Weights of a small mixture-of-experts language model, trained from scratch on English Wikipedia: 27M parameters, 64 squared ReLU neurons an expert.
Below are experts of layer 8 (counted from 0) of a mixture-of-experts language model. Rows are named router (the router's row for the expert) and show model dimensions 0-127. Each number is 128 + 32 x the weight over its row's rms, rounded and kept within 0 to 255. Numbers have three digits each.
After each expert's rows: a language model's description of what the expert responds to. This comes from a sample of Wikipedia text that the model never trained on.

# expert 9
router:125170116131116087152106087128157079160131165092162101033196168139187119134167184115136139173131109127089130095152069139138178111131119097106072141038153099158125151107113119135145116132127152136156109099152178135108105104068111091143112107085064117122143151147091102150114131146135151160107142068154143116169135112152198185087117085134154091086135179140088084067119155127136155158091
Description: Common noun stems

# expert 14
router:170093125157130062156104098137142076089079124102176121130110107165114108091161124086152161153043156156108104083163076131138156155097124079144123169085092104115110128177146134145135093108127151084157084103075183145142079127129118089134113140105115167115165144125184155136136124180137170155085148119109180139137086097173156117097123099107133120124083178142062155098099185184109144185060
Description: Commas and clause punctuation

# expert 44
router:133100114170093138157109100108152151107096111160150127129142160211140097148086121107134171131105143085140063185166164162100175114088100133139102162129050100097098126099147143161146112086110185112130147133078154183116107091089135111114104154075119127155130154110145108094085177162142119158143161153082167128127187119133130171134094078179162092124156117141167125045108199146135132213133
Description: Prepositions and time connectives

# expert 62
router:106154100201149137180104092152143079082088151126138105127186155152112098156140145078088135162096127112142092150157117178144181141088102135152130096096078184138150119113112089121118109146153104145159089118137193116155115107072096084104148162127094126141140194080102147108095151147138162107123212132096161064162180119140174188118145056158124113172105119076127146128092121177142186149116
Description: Name-final suffixes

# expert 19
router:181126128163118162151070074144175118120095155153159127066130155153129119109114130063126141139073182107096129099187127151091214100139138150195132140107118128103137110133143195173128108151078203128170113135135174143138064059096084124100114167115124163087169176117134110122113148182138173180161158124123125149147128095116140159169115100135130050118116151101119108117093178122075121140106
Description: Prepositions after verbs

# expert 23
router:140134118182186112177148131144107128074119110174174163081166172166132119143155134131089096156137134175135148120099144156097120152095114108169087128097148089081135173126162178156123113125098190170132102121106174148192086079103105130084077104113113091092188150113106137120103160128167212115111181105114183108127131110157178166122103080152161073070114114109077157105142178124110165158100
Description: Nouns after determiners

# expert 57
router:138126152121169110104121137125146126127168148153143149129163163151148119126087186134145140176112203134145096141130149206160114083083075096121113086112135157122118149113139153154161095147104169145133139149200202114176062107138146093101095177138071105113126187078126154092048125175124170170144165141088122099162147113150145103074134035163117110099115111120168129116090147139102097071122
Description: Digits in infoboxes

# expert 31
router:136163142188108082071131111138116131179114128102158108108155144158131108083102163147179090178097170108147073130150184121091143145120106081131116142100080112146171154157111119198121140089133122136122088116150164133107065160149115194085126174096117095103131162111149081147034136144165134113154139150145154127164162146133124155102131034100087141145107098095121115077122184138098122085048
Description: Digits and infobox markup

# expert 18
router:115164088110114114121088109117142084141130128138153145117129195136153131114153117155077123121132105142144130152133092180125135128140101087141103104083147096113179194072117146111155100140062124171179049139148132180133087074111135120112111120108152095093189172092098086150087179152165153134120168096147162133149164093131127174117076072120095083129139170088068144063152216178125123161111
Description: Common noun stems

# expert 13
router:133158134171113124137104068137148123096079168126213137129104092118145140094089168131144169191109163160068116136164110153128139146098142128156154112073125136161173164093129136098111115103108125091136091149115190098104121086044104102062117194075121122072130149135170121105062128120076161125100131098140172137169086089128155138143091061155168106113105089105088100107159171134146128168163
Description: Copulas and name pieces

# expert 43
router:170079122120133099095133114120169101151091134150126177141113190150128119074129182145113164119086213111145097126183093116122184100113062064106126163125079103100143179094142138180114100137049177128102126134156162121103080093134070094129097133132106098109183138140105130113113110131132148133160176117120138141145114105161134110079071061146109139057106104125149171100109201133148163117082
Description: Year and number digits

# expert 42
router:176135127154148098120104078108216099109118176107151113091170166175142153115155188109076124168076162119114070144148117178167119084100075167143134120110072156152132144079126127143116119112136115102118123051153189100169147098088108121129124141126087099120158140119125121107084140143107150118127158117111173120175093096093135136082131097179156060101047097134124127135101150189122135208095
Description: Nationality and names

# expert 35
router:143135129144138098136113112135185149115083158113121171084150173151120167124133125128083145154080185143124089122185091132076124128054117092168116087087135111099215099142077133108111112115129202123142067062104167150130084110151136108129148126115116134087108139100096145172137129197180141153146198140080139156111119143199188169101120045151132154106169095113118126157149154155109133131103
Description: Dates and years

# expert 16
router:140121056168101063124141134136112087099064136153134123124180136153110127094096165113106149165080134136056130099101126130080176108130134057161124083065127170159135150090139136140073116079080190108169126118126164153178084101115131123074130120117126159090204207163122137088081105131153140174188141134087166119114134090156134120086103096125084140086080116122102110095129126108131101122127
Description: Verbs and auxiliaries

# expert 7
router:148146112161069116157137068154111151177073121108131110092132127139109092180144134122119185130131173128132129129147090149090145120155112070184127128102133130150097143082125110160151121168136120158191066124131207103109101120072095123055114214146076143087152141092125171120082145164124122145176146091125211076144110092119181134152147089157153106136135119096129118132132164147108196146068
Description: Word-initial Latinate pieces

# expert 49
router:111071124154130039096094099110184100114119109114159123123092134140146112118151178109155180187067184125115108096145091128159118110113101086128112162116100112109104131167124133188120132179123187152123062144100172104154115078077124106083154169111117144173167141082150160153156117172167119137112129147042183143160106096165169150078075084142129117135085151136084117121107178154098141144090
Description: Commas in prose

# expert 39
router:149145088133104062104133094146107124073075119103177141123176136185114155107093133111087090107094173130102151128123091079103143107114102101103100192159118104075180172085143154192118120083090145177139066067076155134117091111175158128055119154103150149113172160096128098074101158106162127166173167157139201129143094090127133117091091061124123131120111106091143142101115141155112129140113
Description: Digits and word-start fragments

# expert 60
router:179127181092182155135112111118109092113098137134188188124149163163189139110085133120119154176071109136060130130144078144156130109086095091141071094087096142142142128120068092115155134111149182143125057158130164116144067075119129084138067167170126151139195116099142168137136201175174155157142124131146148185120096137129151156088148104125085127135095131103183129096109162149118128136086
Description: Sentence ends

# expert 20
router:179128125154154079124055110146143092126084143127130109088145157170133094117128137099077168179054154126116096141131169123138134133059138122154111089098126162129152150115110102164120120086131119119160124158162125127136085058062108152113123163184116148124179120144156153125049133191121169132156132125097144158109107154127189141085100065173138114090121089106153159160071203211135155134138
Description: Pronouns and name fragments

# expert 15
router:159108148145168098126085138120119088057073146137200154120121138134124157161126169097092123216097139132096057103161074154117128157097130097101119142113078150079139122153104135133189097120123146109146098101109177131110053117126135085112081178105097119085169185128178125112122171146118135163111142113176191151117087144145199096088139092134110134121074126114120140094135183158102135115061
Description: Sentence-ending punctuation

# expert 11
router:117152154130140102125086106086141049115102163134155139106148159196167161101197153102075135189076164074142088137133146164179105100112082136150102135102134164157173195083133102119134120099116120122095067115153154091178095109122144132094121144118130095118165153131158166137066117111117141097189158109106166163159145084100123181096126065152148115117073114116148141095109164196090088160106
Description: Given names in lists

# expert 59
router:136143113155138142143085056159138093096097180156096112111176178143084118095133133081120123148056154097147105134123102194162143149074099103128133109078073194140146113120122116112111119160077120110180131096119204087181157083104145109113161180162096133098124185117158129132090153132148129108159205120101139105135121110157176130111127060155112118144072102071166147132092143167121183164119
Description: Name-ending word pieces

# expert 1
router:201158123157099112106111099072117068148092190136161130091184098134129143126146152084147132119078152189116106141137129164123179167110068102120138106084095146128151105105136184197146103101135141113166101071069123134125113099108141115107073171122051166106162146155115177131134112193172174108140151130107135136162093136104121177146095055105164091133142134089122153092064124154144136141081
Description: Opening brackets, quotes, dashes

# expert 54
router:144090112154142090097133106174161108119085166150136119113160154184144153110109135124186130132123190137099124122173071162146143138140037130117100082138094150125092171106139133191101104142130142158173099122131181105151132132143139088046106135136098127062117160127099127066098150142121169140141200128126145128170141084099136101088147062099161140097026131076102137128135139156087135166069
Description: Digits in numbers

# expert 12
router:154107105156097119074113098137115069125060180150162165072126150118176109081129157124123144200119135132119078113121044105139140157140130156182113119092135108144117151136141151114113118140080192116189080120145207126145109113139126064062112200104103118097120128107123120104112147153122151163155203107105163131165113143176164114150090079118139080141088062141112118129113167157177131162144
Description: Table pipe separators

# expert 17
router:105147122150149147131062131126177117124102190128142094101178213161161114162079123151145147156065155165100120106147128166144129134087077122143167112137104191116171157117117170166129121126075174140145081115139153108152104114097142096119125169117161069133198193075106115103086154149115107099184172161117161141185150117070143158097114094195135123159131129117111165092074147164132178151132
Description: Title and award words

# expert 51
router:155115117147143139098054138152132131120103175138114097087142199150155105140193113147099114151076171146100073138121138138136153096123132141153088091110137156095155117118106163197137076135072195108155070107133174129142049078087117120104136196116086105156132168104097136086094134138139145134182159149088155145167106121145136160132102092166175092117072082153143141092076152190151128082142
Description: Table pipes and field colons

# expert 26
router:160156144203111063102094063156115088120085173124145085096154139171143058119116142121106192166115159142059111124108122119143131101093140148147115147084134104127150177099082121185128105131102132131159099158126132124124075054082158122075151180168150135093169112103122124122085130209119139144199136107086175153167141164100170170083127069172136120138112117104148124123114167165132118140095
Description: Single letters and odd pieces

# expert 6
router:157160124162072101105088113148116117112060143163151126138160174138166154142111139094154094161109150117085150087150136100156208066128093136111116090064051150098156144133128136148118168111068188116155128122149146111138129116130157120100081164123123099112137184152179114108049160188136148169191142127137160158135109142142223143156103116149159098157115113122090143094094158137079146187107
Description: Conjunctions and connectives

# expert 46
router:147158164129112135179098142125140084065116126084172127087110196157167129113131130145087164177088122153072127123110102179141107128086117155170085145088138139081174208091131127125145117127138090114172090087155167103133120111074128095096103119114122093090212152076141155160104131167103118111139189126080159174166130119131119175112106059171159079102080112143109147083099162172116120155112
Description: Common name starts

# expert 58
router:134187072166138163129105077108170109136115189134147078103169143133149090172159138153163140138097142153102132123149149183155163118112102114131131097120133159134167156100092151158173117178120140158140072119142171122103082109094154139099108168087122101083173155052102125117049179164114117127201159097108191153209156099094143193125141086151149117122094094113137167084117127161102156153104
Description: Name or title continuation

# expert 24
router:139114088152073046110117098095149150119127150106168135096151162141165114117103129134113161128091180117125111127162072112088149124136096075139095166126089088106135121138095198191124133075117208093136085081092142137177094154146085081136120119098132128082169149123130159111089132162101096174170178149112173163117095124152149109085137041146155099108105102154139115114164208142137134155072
Description: Year leading digits

# expert 10
router:133127100128090093159072130118118108128065127177191095092171177138165139113124180118102149163085130154084070105101098138073170144079092120092111133126169091148201149117160140189123102110102134187151098126122193165186124148093147151163140127108122174119163189073122102111099158130169129135191191079124187141116142125115164139117116088148121131080152142114096130124102168159111120181106
Description: Work and topic nouns

# expert 21
router:178122092140140108125128096137099126078090131129183117102119149137162145119143140147098083144111153161076108144157067141087158152155098082164128148121082156119132157065170122168122122120159184140152136129093164099097093128087169080094076204089116101103213149089166134134092152134126152123158141099128161122112150090154168128110104039118144087139155103093121101126088198109095178181067
Description: Lone space tokens

# expert 34
router:076142105162120106091126136116183055092153165140158156104159152159108107153169192111129150125059107131107153128180151117141191130135074075086110121058078122103176106077100165124142121105138143127147094138118165148144117123144097135112130204107163063127162135141190148060099150122179163168137132133117171178122154136115163158113105047111145104111125088100094151136109157172120110168087
Description: Line breaks and headings

# expert 63
router:150091143163096077088156119112138109093091124119171160153178149153181139040097128098075149125077199137164141122130135092111146139118095094158121112064128076085156204138121145190063104116148165106133129128179159122111074129136134158116153212133122118173120189090116131100155162168110135171148142123127149149165181124131136175075123086107076133127114129105129079067113154149121127123118
Description: Closing parentheses and fragments

# expert 8
router:135135098133102105087114149121156099111127170115255137112157158155101167140171092083162118119129165160083095108156152081112152105118114088148090165091098108098144118074137148116145134086072187110160112162139180148209139098136130126087137143147153133078168153066114081120117149157146142146152143139124134077125133087140162135102092073153130125078125130056143112102101151102121162164050
Description: Wikipedia section headings

# expert 2
router:118138131195133129158128130146118093126088084142172114063196182117161140144134137126103148167076115159082124091103102151113134172065065117112097109120114110141140167153180149186137116151093137136156100121120183164221113082111127103121119111125095113121173218103129125122134178116177150096111172127120197132113156103183174151130090074175156118089095129124121148146090158179126128173112
Description: Institutional and collective nouns

# expert 61
router:161152083161092130090122115134157089135087204157162087143186144154148110155180147136113124149071155114109118113154077158127197092119108134130147094068113175108157152172125151168129102147114168105140055087088179139122099141091115072116137210081123134123129131089104132053100156161144140147112199114109180105187113104156148157150104093112152106108107067129131144090120154177099128152143
Description: Table cell separators